{
  "d_model": 192,
  "experts_per_token": 6,
  "router_score": "softmax",
  "positions": "rope",
  "warmup_steps": 200
}
Below are experts of layer 7 (counted from 0) of a mixture-of-experts language model. Rows are named router (the router's row for the expert), gate (a neuron's input weights, with its number), up (a neuron's input weights, with its number), down (a neuron's output weights, with its number) and show model dimensions 0-63. Each number is 200 + 40 x the weight over its row's rms, rounded and kept within 0 to 999.
After each expert's rows: "comes after" lists some tokens at least twice as common just before its tokens as in all text. This comes from a sample of Wikipedia text that the model never trained on. Tokens count by the router's weight.

# expert 6
router,214,175,108,108,249,308,233,194,195,140,173,236,264,140,213,145,198,240,276,179,148,212,166,136,137,209,159,201,150,160,247,185,223,175,220,208,234,155,223,181,221,215,136,119,191,187,135,137,200,143,189,146,171,185,208,178,202,204,229,190,224,211,198,241
gate0,213,123,215,190,207,234,241,150,280,199,180,202,154,154,178,121,163,234,189,241,274,238,200,237,154,172,152,147,222,168,236,266,150,97,172,191,264,196,221,216,233,166,166,184,106,247,163,202,218,260,158,213,203,217,212,205,172,195,173,144,187,224,169,246
up0,197,222,256,237,173,229,179,134,256,235,190,188,216,241,199,152,173,234,256,124,160,152,128,168,190,201,246,174,192,143,193,194,188,194,256,240,227,157,174,210,137,192,137,229,186,195,198,171,242,204,204,124,218,138,215,243,276,190,218,227,244,179,153,168
down0,224,242,215,157,200,199,258,82,217,247,169,203,221,207,252,189,181,160,136,256,178,189,219,192,265,181,205,192,205,268,109,284,275,242,243,262,207,264,227,233,150,216,157,193,193,222,210,187,198,200,231,215,111,140,123,229,155,247,179,188,124,218,171,185
comes after: ".", " D", " C", " B", " G", " d"

# expert 27
router,176,204,264,196,173,174,244,194,129,204,208,136,179,191,194,219,227,154,180,249,210,149,145,223,167,186,192,181,183,175,216,186,288,176,232,186,216,210,130,233,127,194,239,185,161,202,175,190,188,179,208,187,122,209,222,195,134,211,175,252,153,235,248,167
gate0,204,242,160,141,185,158,192,253,198,198,162,211,205,223,164,176,164,193,255,281,190,221,159,280,158,204,214,142,140,179,174,213,261,153,189,150,153,187,80,203,173,238,154,168,193,166,195,170,171,160,154,164,186,237,223,107,218,232,184,164,146,155,173,219
up0,177,229,253,245,191,222,214,182,180,167,155,293,163,287,154,178,187,205,164,163,227,190,229,196,144,155,171,268,246,187,221,107,177,169,184,251,120,237,196,282,285,178,180,194,211,135,196,238,217,242,267,216,187,187,267,158,212,280,179,182,113,250,222,194
down0,164,210,223,208,142,194,231,200,177,153,283,216,149,227,212,184,119,201,233,120,201,192,185,236,196,191,180,237,204,236,141,177,241,219,154,204,156,261,195,185,198,174,161,209,178,195,228,260,210,169,183,170,155,243,279,245,287,159,257,184,178,217,190,141
comes after: ",", ".", " that", " it", " was", " he"

# expert 73
router,293,179,237,242,201,231,184,212,197,181,157,252,213,193,183,236,192,258,228,190,176,238,171,208,165,256,210,131,225,210,241,205,153,204,178,220,178,221,253,182,270,201,262,282,183,173,253,199,265,191,201,234,220,252,215,244,234,224,174,234,142,247,181,180
gate0,124,128,219,246,208,170,249,182,191,224,216,179,223,221,214,251,255,277,266,189,141,219,267,219,161,217,235,198,101,220,208,175,107,236,214,236,171,249,227,224,154,152,151,113,206,197,200,161,174,192,144,183,205,226,242,135,209,265,184,127,233,246,186,267
up0,162,196,254,196,119,142,251,191,179,160,272,177,228,137,184,140,129,174,306,209,188,154,173,183,215,178,245,183,170,206,161,192,248,203,201,159,215,173,244,175,210,195,187,191,171,210,231,184,190,151,246,182,256,252,169,165,138,181,161,203,191,267,186,171
down0,185,184,226,166,229,212,208,201,219,171,204,203,202,256,165,190,164,212,236,223,170,205,257,167,172,186,152,192,208,232,190,235,173,182,245,167,229,257,253,213,190,215,150,207,241,154,223,167,166,249,205,223,144,156,225,183,227,105,172,213,230,249,253,210
comes after: " |\n", "\n", ")", "1", ")\n", "0"

# expert 71
router,236,216,217,201,169,156,149,147,215,245,218,237,185,191,226,162,170,163,286,227,228,219,251,248,207,239,227,263,188,174,214,204,266,259,84,252,229,196,237,177,138,158,116,213,141,175,212,150,126,190,178,203,122,187,119,168,181,194,170,150,280,155,192,198
gate0,201,174,230,182,237,196,229,254,179,210,186,225,299,162,183,176,242,93,223,215,228,239,196,201,130,180,187,157,202,167,178,195,243,141,214,194,224,216,230,216,184,213,136,179,211,141,231,151,217,182,238,172,150,180,248,143,218,152,225,251,200,247,173,198
up0,187,245,284,217,208,161,241,201,203,171,168,223,180,178,211,201,184,167,201,230,256,170,190,278,213,189,282,168,165,190,197,193,255,246,213,160,200,171,156,210,169,234,192,213,248,152,201,222,215,187,201,208,129,203,249,342,183,188,179,217,240,198,213,133
down0,213,151,270,148,159,274,169,135,231,200,195,196,222,201,206,209,188,214,179,216,174,226,214,155,223,217,188,168,247,109,205,164,223,154,133,241,161,224,66,219,229,189,169,186,200,158,222,252,169,228,257,219,224,170,193,181,234,227,262,197,134,223,171,203
comes after: " of", " in", " for", " to", " with", " on"

# expert 45
router,253,258,220,161,327,202,161,231,200,239,190,109,144,228,122,174,187,218,197,203,196,217,219,183,171,171,162,183,149,233,188,155,137,271,259,176,212,245,239,203,216,237,233,138,208,205,200,208,191,258,115,151,207,134,155,236,156,217,251,145,174,175,170,203
gate0,215,145,166,203,185,203,215,244,193,213,157,125,234,167,213,186,220,181,206,226,273,133,187,168,207,170,211,207,212,209,234,131,104,166,196,190,219,264,152,266,218,195,229,225,191,194,189,197,209,176,218,188,209,230,292,223,197,167,247,212,254,193,177,241
up0,189,140,201,149,200,146,163,200,192,183,151,170,132,226,200,172,265,229,207,233,226,237,161,230,234,214,281,339,239,265,205,198,168,239,172,89,152,198,269,186,255,239,165,166,241,177,188,253,214,256,233,131,212,147,189,216,264,174,224,182,167,171,183,200
down0,247,171,203,152,196,221,242,123,258,210,151,182,259,242,230,190,239,297,176,152,115,177,143,171,213,182,180,162,248,185,289,112,189,284,225,135,172,229,187,171,172,191,216,179,227,178,204,202,174,185,203,173,212,241,143,233,265,226,205,230,154,264,191,196
comes after: ",", " of", " is", " in", " a", "),"

# expert 10
router,145,180,206,164,174,194,193,180,148,154,174,209,210,208,155,218,190,208,159,223,194,143,255,209,202,227,212,141,191,175,239,175,270,207,140,174,216,164,187,269,176,264,193,164,208,240,145,219,211,166,272,172,207,220,123,187,239,163,121,196,163,122,221,198
gate0,187,236,214,200,201,196,219,200,243,185,146,198,190,235,252,233,278,178,261,337,200,171,210,187,105,184,202,181,187,186,140,227,278,251,215,133,205,215,123,229,265,211,273,264,159,213,185,184,179,189,173,188,299,246,171,167,180,207,241,194,248,168,173,321
up0,187,152,169,175,195,232,163,194,256,150,196,209,185,204,158,167,157,243,241,147,266,224,220,175,220,149,184,218,170,185,190,191,222,228,156,218,156,203,311,168,216,193,216,151,221,224,253,132,90,230,223,234,179,185,194,198,179,294,277,136,206,186,229,185
down0,175,202,190,186,161,191,231,181,143,198,218,249,171,240,162,217,148,293,264,252,84,239,145,163,223,202,209,153,239,273,213,266,213,184,213,133,256,229,138,269,195,188,236,246,195,242,163,206,191,206,208,238,248,137,218,168,175,241,220,274,177,148,179,144
comes after: " |", ";", " as", " |\n\n", " G", ".\n\n"

# expert 16
router,225,182,194,224,230,223,177,283,185,201,277,176,128,192,165,191,262,215,217,191,200,186,220,241,247,203,197,217,125,264,138,190,216,267,142,161,185,150,183,181,189,170,197,186,240,138,248,225,167,277,223,157,257,167,174,197,202,236,142,242,126,148,169,242
gate0,227,212,242,227,244,195,179,257,190,234,226,208,192,247,232,192,176,166,172,169,137,238,180,208,179,173,191,210,217,228,196,120,269,206,258,131,208,209,147,184,100,253,224,207,236,216,193,188,207,207,195,146,194,178,188,243,198,233,186,278,242,169,205,145
up0,207,242,154,212,262,230,214,213,168,213,233,136,188,205,171,178,207,271,209,205,259,168,187,162,144,238,187,180,136,206,190,167,196,187,236,194,250,156,186,65,186,238,145,189,205,242,228,167,182,176,200,205,219,241,224,198,191,154,199,201,189,214,235,231
down0,177,170,89,167,104,181,198,174,208,141,227,273,217,240,254,210,263,209,216,140,226,269,131,189,236,205,162,231,345,208,202,269,195,218,154,198,274,179,195,225,182,196,173,184,209,216,191,198,233,104,216,205,234,229,277,198,197,207,222,205,160,209,203,183
comes after: " |", "-", "|", " as", ":", "="

# expert 78
router,170,150,211,173,204,142,201,207,194,203,144,196,142,230,177,169,211,197,145,164,197,195,108,278,207,206,172,210,215,177,248,218,241,253,204,206,221,220,170,275,204,155,117,172,203,170,177,252,178,206,164,175,127,163,195,223,245,269,151,205,266,210,270,158
gate0,128,239,157,229,125,192,274,214,152,178,159,168,250,279,249,217,191,204,144,145,191,180,202,158,224,138,247,201,198,201,281,184,236,240,221,200,210,186,205,237,206,207,205,213,214,156,183,189,266,84,183,214,234,302,174,209,162,230,175,191,226,181,157,265
up0,191,199,198,252,212,194,206,198,158,229,183,218,202,146,216,171,217,131,258,194,142,186,162,198,237,209,277,173,242,190,164,258,202,231,154,207,185,216,217,212,87,130,205,240,170,149,199,287,227,202,183,158,122,198,219,211,237,231,303,271,176,155,200,186
down0,218,108,217,198,213,141,215,135,176,171,207,146,150,181,215,219,207,186,181,180,232,233,148,201,131,300,203,231,192,162,168,184,138,180,145,220,137,255,191,208,205,123,231,180,202,243,252,210,167,255,174,224,212,186,232,170,170,295,189,165,254,238,203,158
comes after: ".", " \"", ".\n\n", "0", " (", "5"

# expert 41
router,226,249,191,206,121,251,156,155,206,209,200,260,187,252,198,224,194,216,163,209,175,159,132,241,226,222,176,161,184,253,158,184,226,249,235,176,243,224,161,172,279,199,201,170,216,193,200,198,228,159,182,164,218,267,128,154,221,224,134,143,165,200,267,171
gate0,255,261,216,162,168,189,217,189,204,201,225,251,231,207,184,123,130,186,224,200,201,160,131,141,216,277,245,139,194,219,202,196,230,140,245,186,166,203,163,122,200,237,177,193,197,254,144,195,245,204,171,149,211,242,173,133,189,204,158,167,169,190,269,178
up0,201,170,252,223,159,175,131,253,249,178,196,180,223,246,139,190,285,186,207,180,264,187,206,281,231,191,157,232,239,157,210,271,272,236,218,216,210,178,274,114,162,196,138,181,230,183,287,159,184,263,275,265,207,186,155,197,214,210,126,220,247,190,144,185
down0,181,232,141,147,307,145,223,229,190,165,174,151,180,216,196,241,273,220,164,206,246,200,250,287,219,152,214,200,178,168,175,152,182,184,188,201,157,188,224,260,148,181,218,174,242,132,210,247,141,231,211,124,190,237,120,158,190,198,127,235,217,187,193,185
comes after: "–", "20", "19", "18", "n", "k"

# expert 33
router,173,243,196,213,188,185,186,215,158,213,187,209,216,208,275,220,171,118,222,188,184,159,162,228,211,249,261,217,113,170,169,180,285,159,243,236,169,192,194,120,247,166,184,256,211,133,156,225,203,155,253,250,189,269,180,219,270,188,190,108,200,223,231,277
gate0,154,143,231,164,230,148,176,215,271,196,221,227,247,212,185,264,167,221,252,190,201,214,203,233,176,202,223,226,178,269,219,214,152,231,218,242,192,272,252,224,187,134,185,203,224,198,181,146,134,183,153,253,203,182,244,222,214,273,182,212,179,184,141,272
up0,219,239,208,143,149,173,279,250,198,230,234,164,207,153,190,196,195,147,228,168,176,242,186,255,179,191,230,220,118,171,284,211,310,122,176,202,191,179,290,167,133,196,266,226,178,199,221,219,178,180,220,193,205,247,223,219,238,196,205,170,194,233,176,199
down0,229,167,204,143,162,130,198,185,162,217,195,108,174,211,199,179,234,238,213,213,213,235,243,222,167,190,243,194,200,207,197,163,195,228,236,184,216,196,126,209,153,215,229,238,170,284,203,189,205,205,248,208,262,189,251,242,186,213,155,157,333,210,167,209
comes after: " ", " |", " |\n", " (", ";", "–"

# expert 67
router,176,174,113,148,184,175,191,210,232,163,237,219,256,212,200,139,220,210,246,231,178,110,207,230,192,254,161,221,233,269,203,209,243,214,214,223,181,234,171,289,147,185,179,225,177,217,119,220,256,249,211,247,249,164,200,190,182,174,216,189,232,228,202,201
gate0,165,241,220,204,135,126,205,258,186,194,253,201,286,179,198,180,245,219,205,216,119,145,119,183,168,218,223,187,229,206,154,181,200,214,224,165,107,236,216,184,124,239,137,246,229,244,188,195,164,137,216,167,188,275,188,151,150,193,137,220,216,234,197,198
up0,264,198,217,154,215,146,247,265,177,219,170,195,188,189,186,160,238,144,251,269,135,213,208,174,229,179,153,165,207,195,202,191,201,104,167,109,233,171,208,243,175,185,186,283,139,212,216,172,201,256,166,290,171,133,206,255,235,213,185,203,237,228,226,132
down0,205,168,159,287,154,167,202,197,156,172,224,242,200,194,239,208,299,150,241,207,251,249,196,157,218,167,217,215,155,203,204,324,222,255,216,266,211,206,151,115,231,200,124,212,245,107,215,249,186,193,278,173,170,191,194,216,198,174,182,132,200,247,278,244
comes after: "\n", " |\n", ")\n", ";\n", " (", "=="

# expert 3
router,155,196,208,174,195,184,204,158,255,274,226,217,179,167,202,209,249,194,182,188,139,290,227,194,225,178,200,218,141,203,195,201,234,241,173,289,197,237,183,180,210,111,103,171,223,135,181,198,70,272,270,154,193,172,228,164,242,214,134,147,282,194,150,194
gate0,175,181,203,209,210,235,225,130,194,172,169,233,218,159,178,300,170,188,120,263,232,168,265,207,134,159,172,237,155,209,162,198,194,227,189,198,267,151,225,215,232,187,196,220,156,144,170,222,143,199,188,246,232,138,198,165,179,195,197,209,222,186,130,204
up0,145,188,150,174,206,168,181,202,123,162,111,223,239,207,209,221,183,145,234,280,251,207,176,172,225,160,219,203,215,202,206,192,221,138,164,228,224,193,227,207,182,321,206,150,195,151,186,177,205,246,201,172,174,153,243,81,182,122,202,99,237,202,181,192
down0,173,201,197,192,237,195,209,190,216,212,208,248,88,179,169,192,313,236,227,207,247,175,153,194,188,231,263,164,135,193,234,214,192,184,205,199,177,180,215,257,133,159,166,220,202,194,165,229,261,228,227,204,270,272,153,192,241,240,160,255,181,219,220,138
comes after: " ", ".", " (", "–", " $", "19"

# expert 13
router,251,169,164,174,133,256,252,192,197,238,155,197,175,183,203,228,254,125,197,194,186,193,148,174,206,192,165,221,251,140,225,228,173,236,272,238,274,142,84,147,265,218,219,196,273,166,203,209,258,149,216,215,210,141,227,127,248,202,188,274,212,171,183,221
gate0,230,253,145,170,147,152,245,151,240,217,170,128,224,182,221,213,175,223,204,215,169,216,174,171,183,223,120,172,219,232,221,233,249,187,288,148,248,135,218,254,200,211,171,210,172,129,198,195,234,143,306,185,181,220,136,188,140,225,156,221,191,204,186,229
up0,227,210,190,139,215,162,210,191,152,301,208,229,232,226,193,163,136,202,212,244,211,161,160,172,248,243,211,137,172,149,191,246,281,141,207,149,164,246,217,288,210,208,242,206,184,208,235,166,181,211,239,218,262,212,233,240,115,201,155,224,191,207,175,190
down0,156,163,179,258,290,204,134,204,149,170,162,246,206,187,133,173,199,135,250,232,179,159,152,232,214,171,214,213,178,239,217,98,233,204,242,203,193,215,184,168,242,208,243,230,157,250,162,216,228,203,246,255,199,203,250,157,195,121,218,176,234,108,230,219
comes after: " ", " (", "–", " in", " on", " March"

# expert 21
router,203,216,174,174,160,189,193,226,220,213,194,192,227,286,223,241,162,199,143,213,155,215,257,267,230,227,160,114,145,262,220,226,247,191,115,275,155,208,189,197,197,246,168,165,177,245,231,212,170,294,201,148,185,199,221,90,252,155,155,150,300,193,201,148
gate0,210,145,233,250,113,195,254,242,243,192,175,209,215,209,169,171,254,182,182,232,153,109,284,185,211,191,186,291,132,159,178,97,196,195,194,225,214,203,209,141,148,218,177,222,210,228,122,138,188,219,115,210,236,201,191,245,260,225,181,240,288,264,212,167
up0,163,189,183,220,168,190,85,218,171,253,235,170,176,191,141,232,228,131,239,175,197,245,226,166,197,184,207,228,229,153,145,177,228,260,187,246,204,132,148,209,224,137,138,198,210,110,244,177,256,248,188,129,219,168,175,251,161,205,218,173,237,269,193,166
down0,184,209,192,174,154,197,187,214,130,122,205,128,140,204,179,229,294,158,221,202,232,184,164,90,209,101,150,207,208,205,231,216,206,191,185,142,242,246,206,185,205,239,223,254,155,208,166,236,186,196,199,120,202,158,164,209,296,151,241,158,124,247,211,185
comes after: ".", ":", "–", " (", "/", "20"

# expert 29
router,177,189,221,204,129,204,237,264,287,137,249,222,203,179,200,144,146,169,183,171,182,234,221,253,169,206,179,149,242,203,189,281,182,203,153,229,259,165,182,169,204,232,208,256,212,205,244,203,251,203,187,246,242,146,218,214,251,177,188,220,268,266,169,159
gate0,220,231,209,212,181,178,202,205,217,217,197,219,230,150,228,194,187,188,177,159,154,154,173,263,264,199,212,152,196,201,189,277,196,169,191,190,192,190,221,234,147,155,218,223,200,178,246,191,181,206,239,186,248,255,198,252,205,236,159,190,232,221,159,231
up0,147,240,252,193,158,194,142,167,176,156,214,200,192,190,139,206,194,245,150,218,181,232,281,236,99,128,242,239,105,209,246,159,176,204,175,224,273,125,103,229,268,176,179,207,189,221,189,159,198,223,158,170,257,214,203,261,241,188,274,177,186,108,274,137
down0,165,218,251,250,256,211,272,129,152,239,123,187,229,276,233,215,153,234,180,204,207,145,229,154,202,150,207,232,255,164,251,209,235,177,148,157,138,215,121,232,227,179,233,185,165,151,162,197,155,186,153,152,193,177,198,142,204,244,237,188,200,140,237,242
comes after: " |\n", "\n", "20", ")\n", "19", ".\n"

# expert 76
router,207,235,235,211,238,130,216,205,211,259,197,246,155,169,152,178,132,212,218,270,190,254,266,190,256,213,177,212,157,220,146,243,223,264,201,175,191,236,246,154,84,174,197,237,201,201,165,134,109,193,171,198,189,226,127,188,206,175,195,175,312,184,198,245
gate0,208,234,163,135,236,172,181,226,132,217,170,205,208,143,257,227,187,194,141,157,234,250,162,196,213,111,278,135,189,163,118,122,260,154,222,216,316,205,212,192,207,150,232,216,199,233,155,201,184,160,233,93,265,224,123,165,141,155,168,226,129,234,166,223
up0,214,232,144,250,164,201,250,206,240,213,191,187,193,191,237,229,195,135,166,282,270,197,157,188,233,196,212,228,262,272,186,188,212,186,192,129,155,175,135,168,142,190,202,172,202,252,270,215,187,147,160,194,206,215,187,230,134,143,251,250,228,156,181,211
down0,124,212,187,144,183,150,248,177,161,221,224,142,203,151,116,261,199,141,212,146,278,223,132,223,280,174,203,284,240,196,241,172,159,204,219,121,163,167,107,177,208,218,225,173,224,256,197,306,203,219,179,196,220,214,213,237,213,274,185,204,194,179,198,215
comes after: " of", " in", ".", " a", " the", " with"

# expert 46
router,198,233,194,250,201,206,247,219,188,125,216,181,226,221,253,179,158,190,228,185,252,173,131,226,255,180,204,224,165,163,125,203,156,135,152,169,229,159,123,229,229,221,212,129,190,171,196,193,202,213,171,153,228,155,149,202,149,119,225,226,238,141,175,163
gate0,238,175,140,256,260,180,203,172,210,189,171,257,168,231,261,161,144,168,122,220,200,190,207,193,204,215,181,242,201,203,149,259,245,214,228,235,183,228,202,250,141,251,190,166,194,231,149,185,149,236,203,274,191,142,248,216,204,224,143,180,184,217,201,188
up0,230,200,173,200,216,200,135,184,183,202,269,161,193,193,219,127,198,189,256,238,194,223,191,341,179,190,157,133,165,214,179,213,167,206,216,209,264,250,138,181,268,205,195,212,176,172,189,136,203,170,254,204,223,210,138,204,207,285,216,224,245,114,181,275
down0,256,220,258,213,127,171,162,183,174,264,127,157,223,282,229,219,166,210,249,178,242,214,218,190,150,169,230,197,204,176,170,156,180,231,205,248,172,226,229,232,246,192,218,212,196,161,205,240,141,191,246,251,239,223,173,170,197,262,169,173,261,156,181,195
comes after: "|", " |", "-", " October", " January", " November"

# expert 15
router,211,177,146,135,272,195,185,201,193,189,217,195,196,155,170,175,180,200,192,219,241,194,158,160,239,271,269,156,204,162,223,136,148,166,175,160,168,181,143,253,195,189,250,230,207,219,178,165,236,204,271,234,164,231,188,220,217,237,260,160,133,278,175,231
gate0,224,189,117,170,164,188,256,222,180,225,185,181,235,120,101,234,165,248,120,191,229,156,234,181,158,230,164,209,210,193,139,205,237,115,160,216,215,183,154,60,233,261,209,214,215,199,155,197,228,184,221,254,183,202,254,127,169,207,193,191,202,257,104,206
up0,218,208,141,297,200,177,163,194,193,174,258,250,209,161,295,212,197,237,160,180,213,180,141,183,200,249,229,251,178,153,258,214,211,124,212,146,229,181,91,212,202,191,182,264,285,190,213,154,230,159,173,207,180,198,178,193,200,222,240,188,181,235,202,194
down0,220,219,199,251,179,132,226,204,230,271,224,184,214,195,197,235,272,165,121,179,198,109,196,198,214,194,181,134,154,189,215,233,188,212,167,256,205,163,165,175,234,175,286,192,222,180,214,230,139,268,205,156,156,201,177,166,148,195,104,192,144,162,252,126
comes after: " |", "-", ":", " by", " K", "h"

# expert 2
router,143,225,190,216,225,255,198,254,248,182,180,192,225,239,215,311,202,191,151,203,192,234,203,239,175,155,155,225,132,189,239,223,194,219,246,236,213,201,218,134,230,195,109,229,114,175,230,168,162,229,234,220,128,263,177,196,187,228,232,154,233,213,196,241
gate0,225,248,246,204,173,209,161,193,173,187,226,261,326,135,245,181,214,230,245,181,207,177,172,230,188,261,229,179,214,246,196,185,196,281,228,168,230,167,161,183,243,203,204,179,183,216,181,256,122,143,209,160,168,192,198,166,207,198,202,180,260,282,158,224
up0,265,166,235,177,249,172,228,267,235,204,196,202,255,261,227,188,242,161,189,229,153,181,197,251,154,166,157,238,264,251,236,214,172,226,193,127,175,204,219,161,228,164,189,179,199,161,210,185,207,156,211,196,153,181,313,112,267,197,186,244,271,210,161,155
down0,247,184,139,154,189,173,184,228,201,121,198,211,168,228,187,211,227,207,174,278,223,248,170,254,246,224,239,192,127,131,182,191,178,186,215,197,200,214,241,216,228,211,178,166,218,196,235,254,271,248,207,194,105,174,211,183,150,161,212,155,239,156,153,200
comes after: "0", " |", "1", "%", "2", "."

# expert 1
router,252,168,180,190,160,123,203,89,288,259,181,181,181,156,253,135,239,200,168,203,209,217,259,182,170,254,183,187,157,216,208,201,173,201,210,172,191,211,136,206,182,119,237,178,206,175,203,185,156,204,228,150,265,282,231,171,232,190,141,172,248,123,189,164
gate0,300,213,276,182,248,184,180,208,199,277,177,238,196,244,176,214,200,251,185,257,164,248,229,160,189,157,234,170,174,203,214,215,238,243,245,185,248,185,165,228,178,269,171,188,280,247,149,134,184,223,196,186,182,222,166,195,194,199,200,162,157,170,223,192
up0,249,162,305,259,235,191,209,139,175,177,205,187,201,258,203,146,155,269,173,201,186,239,218,227,157,183,174,184,178,177,134,154,138,124,216,214,166,198,210,179,180,220,184,218,171,231,181,234,209,267,135,197,220,254,153,168,219,198,238,196,148,208,128,204
down0,233,245,221,155,259,184,269,233,302,197,239,166,181,207,145,203,171,210,177,202,170,215,247,243,126,200,208,168,168,227,209,276,243,197,144,217,223,157,299,211,216,207,199,232,183,248,254,235,181,254,134,192,91,184,199,185,226,74,228,163,235,204,222,165
comes after: " ", "–", "20", "19", "10", "11"

# expert 40
router,140,223,221,168,157,189,259,217,239,199,192,139,212,185,194,215,195,162,167,172,222,205,183,145,191,262,212,272,255,181,170,185,253,193,160,168,218,175,94,125,196,247,223,136,181,152,154,173,212,107,195,192,227,174,156,231,205,224,249,196,172,251,220,233
gate0,215,217,271,171,268,264,153,196,215,186,225,204,153,287,243,193,199,163,195,111,184,151,216,174,150,157,225,203,169,180,180,253,186,234,207,263,211,210,257,128,195,185,188,265,207,234,255,180,255,192,152,157,208,195,161,230,242,158,202,170,214,193,244,196
up0,165,279,182,211,178,216,170,256,151,233,179,246,217,231,163,176,178,166,165,224,214,216,185,234,193,220,227,82,140,216,242,240,225,170,209,179,197,204,257,183,246,191,250,181,234,206,207,210,183,222,181,241,257,227,187,168,258,140,156,185,233,184,139,191
down0,191,205,168,186,258,300,153,234,235,272,216,161,167,248,258,207,238,196,200,119,172,194,207,186,143,191,240,180,234,185,168,206,196,216,241,270,203,215,343,217,201,213,186,225,215,195,242,242,205,137,243,172,241,194,188,222,228,212,154,202,151,271,237,190
comes after: "-", "\n", ":", "\n\n", "20", " information"

# expert 74
router,211,191,211,284,248,268,220,192,180,236,155,190,235,282,283,218,248,253,175,142,139,183,191,236,138,201,216,235,229,209,149,161,244,211,225,242,131,203,218,201,209,220,224,216,176,186,206,206,227,214,180,159,193,302,223,165,134,142,152,178,269,170,218,262
gate0,178,219,191,155,106,318,233,237,158,261,176,169,205,260,229,218,220,159,220,217,129,181,208,184,193,184,132,174,235,192,275,203,226,199,280,192,226,241,127,220,211,232,167,140,149,211,235,131,237,265,208,248,132,234,243,196,122,214,175,191,253,159,213,206
up0,240,189,113,212,217,265,190,184,146,216,249,135,203,227,232,283,214,159,184,134,192,231,207,152,206,174,233,272,239,242,236,255,224,226,217,229,222,192,194,221,203,155,215,250,293,181,249,188,179,208,257,268,197,241,213,156,166,205,174,122,274,182,218,172
down0,181,156,205,252,232,215,204,263,185,274,132,158,72,200,148,183,167,216,192,168,295,127,169,138,159,258,261,173,227,243,218,161,182,212,126,209,185,132,184,155,196,189,162,183,268,225,185,158,185,204,201,225,173,215,139,191,217,236,260,201,195,205,150,171
comes after: " |", ";", "|", " /", ":", "0"

# expert 36
router,299,168,143,243,255,212,156,179,272,168,214,157,168,193,245,131,176,183,200,125,151,249,193,137,139,203,206,151,231,228,185,142,192,195,116,202,170,207,128,203,199,227,167,262,189,238,274,221,206,190,226,217,213,245,182,162,192,246,190,203,186,284,173,202
gate0,196,217,218,213,220,179,137,295,165,158,236,111,167,207,135,132,259,147,192,195,252,204,219,132,189,237,149,212,243,200,157,258,217,221,208,245,171,182,237,243,171,202,205,210,179,187,208,192,199,148,248,264,216,219,252,172,239,205,200,207,150,235,170,216
up0,230,229,202,241,188,225,142,209,149,247,141,185,207,199,197,235,223,185,163,219,159,253,275,168,185,211,189,248,159,149,177,185,222,212,134,307,170,234,199,248,141,213,202,237,203,242,124,234,255,260,193,236,250,178,227,228,175,140,190,241,220,187,226,204
down0,144,234,185,198,223,234,139,187,166,205,200,133,207,144,206,112,240,193,176,212,157,233,205,290,77,209,206,190,188,221,224,241,222,196,167,173,240,163,140,183,168,218,197,195,188,226,176,236,187,196,175,169,188,187,207,214,154,149,209,180,238,119,196,178
comes after: " |", " C", "-", ":", " E", " M"

# expert 4
router,293,243,194,197,241,234,231,234,213,219,183,183,299,251,249,233,215,298,183,212,228,182,181,242,190,236,214,226,182,226,225,191,273,152,210,280,153,199,289,228,234,116,230,214,209,187,263,226,183,234,217,187,169,180,284,154,166,142,198,264,267,164,267,219
gate0,175,149,242,219,148,163,156,249,184,236,185,206,180,232,240,186,135,165,166,246,223,163,204,273,186,141,165,139,147,240,169,198,192,206,186,223,230,180,168,112,205,179,117,204,155,311,237,242,171,229,171,160,182,201,173,179,194,110,153,171,185,163,190,185
up0,160,228,258,197,225,212,242,184,167,263,188,109,183,206,176,208,190,188,212,206,190,264,115,190,95,252,215,180,192,125,261,234,172,258,211,166,161,244,142,219,273,200,250,229,248,171,246,155,315,217,218,223,157,188,242,209,183,231,271,210,258,249,179,243
down0,246,242,127,246,177,260,50,157,122,170,162,246,116,190,171,157,208,202,151,165,202,238,151,200,190,174,263,213,187,164,117,173,233,234,187,144,229,211,194,208,236,235,234,268,211,179,207,244,253,177,204,226,193,213,258,146,176,243,233,179,103,158,224,243
comes after: " |", "|", ";", ":", " /", "0"

# expert 12
router,269,184,223,191,184,173,175,216,244,196,130,232,214,215,280,248,202,137,173,317,219,166,204,174,180,245,229,152,173,251,247,287,234,251,227,180,164,200,198,204,155,142,198,213,192,265,187,151,263,175,229,209,249,266,169,245,166,140,124,161,160,171,271,160
gate0,194,200,234,136,228,164,270,178,216,196,165,221,239,206,282,264,178,190,182,232,203,195,219,167,211,161,181,151,141,207,138,231,178,238,209,237,198,203,187,153,234,186,164,173,246,165,204,166,308,162,179,206,224,219,202,229,258,195,217,221,153,134,154,184
up0,124,116,149,264,219,211,212,144,191,203,201,260,159,286,195,218,208,228,251,242,195,289,240,236,149,232,208,178,239,199,204,213,194,264,199,198,292,228,201,153,175,208,244,160,131,237,244,216,259,202,165,193,155,221,211,218,219,149,158,147,182,198,189,193
down0,194,223,197,135,189,123,252,90,213,197,141,208,213,165,177,211,183,145,240,216,226,187,241,174,187,191,200,222,193,151,212,236,162,267,232,142,197,223,153,135,179,170,155,146,252,186,175,193,264,225,261,268,230,254,260,276,220,169,185,177,257,252,208,273
comes after: " ", " the", "|", "20", " No", "1"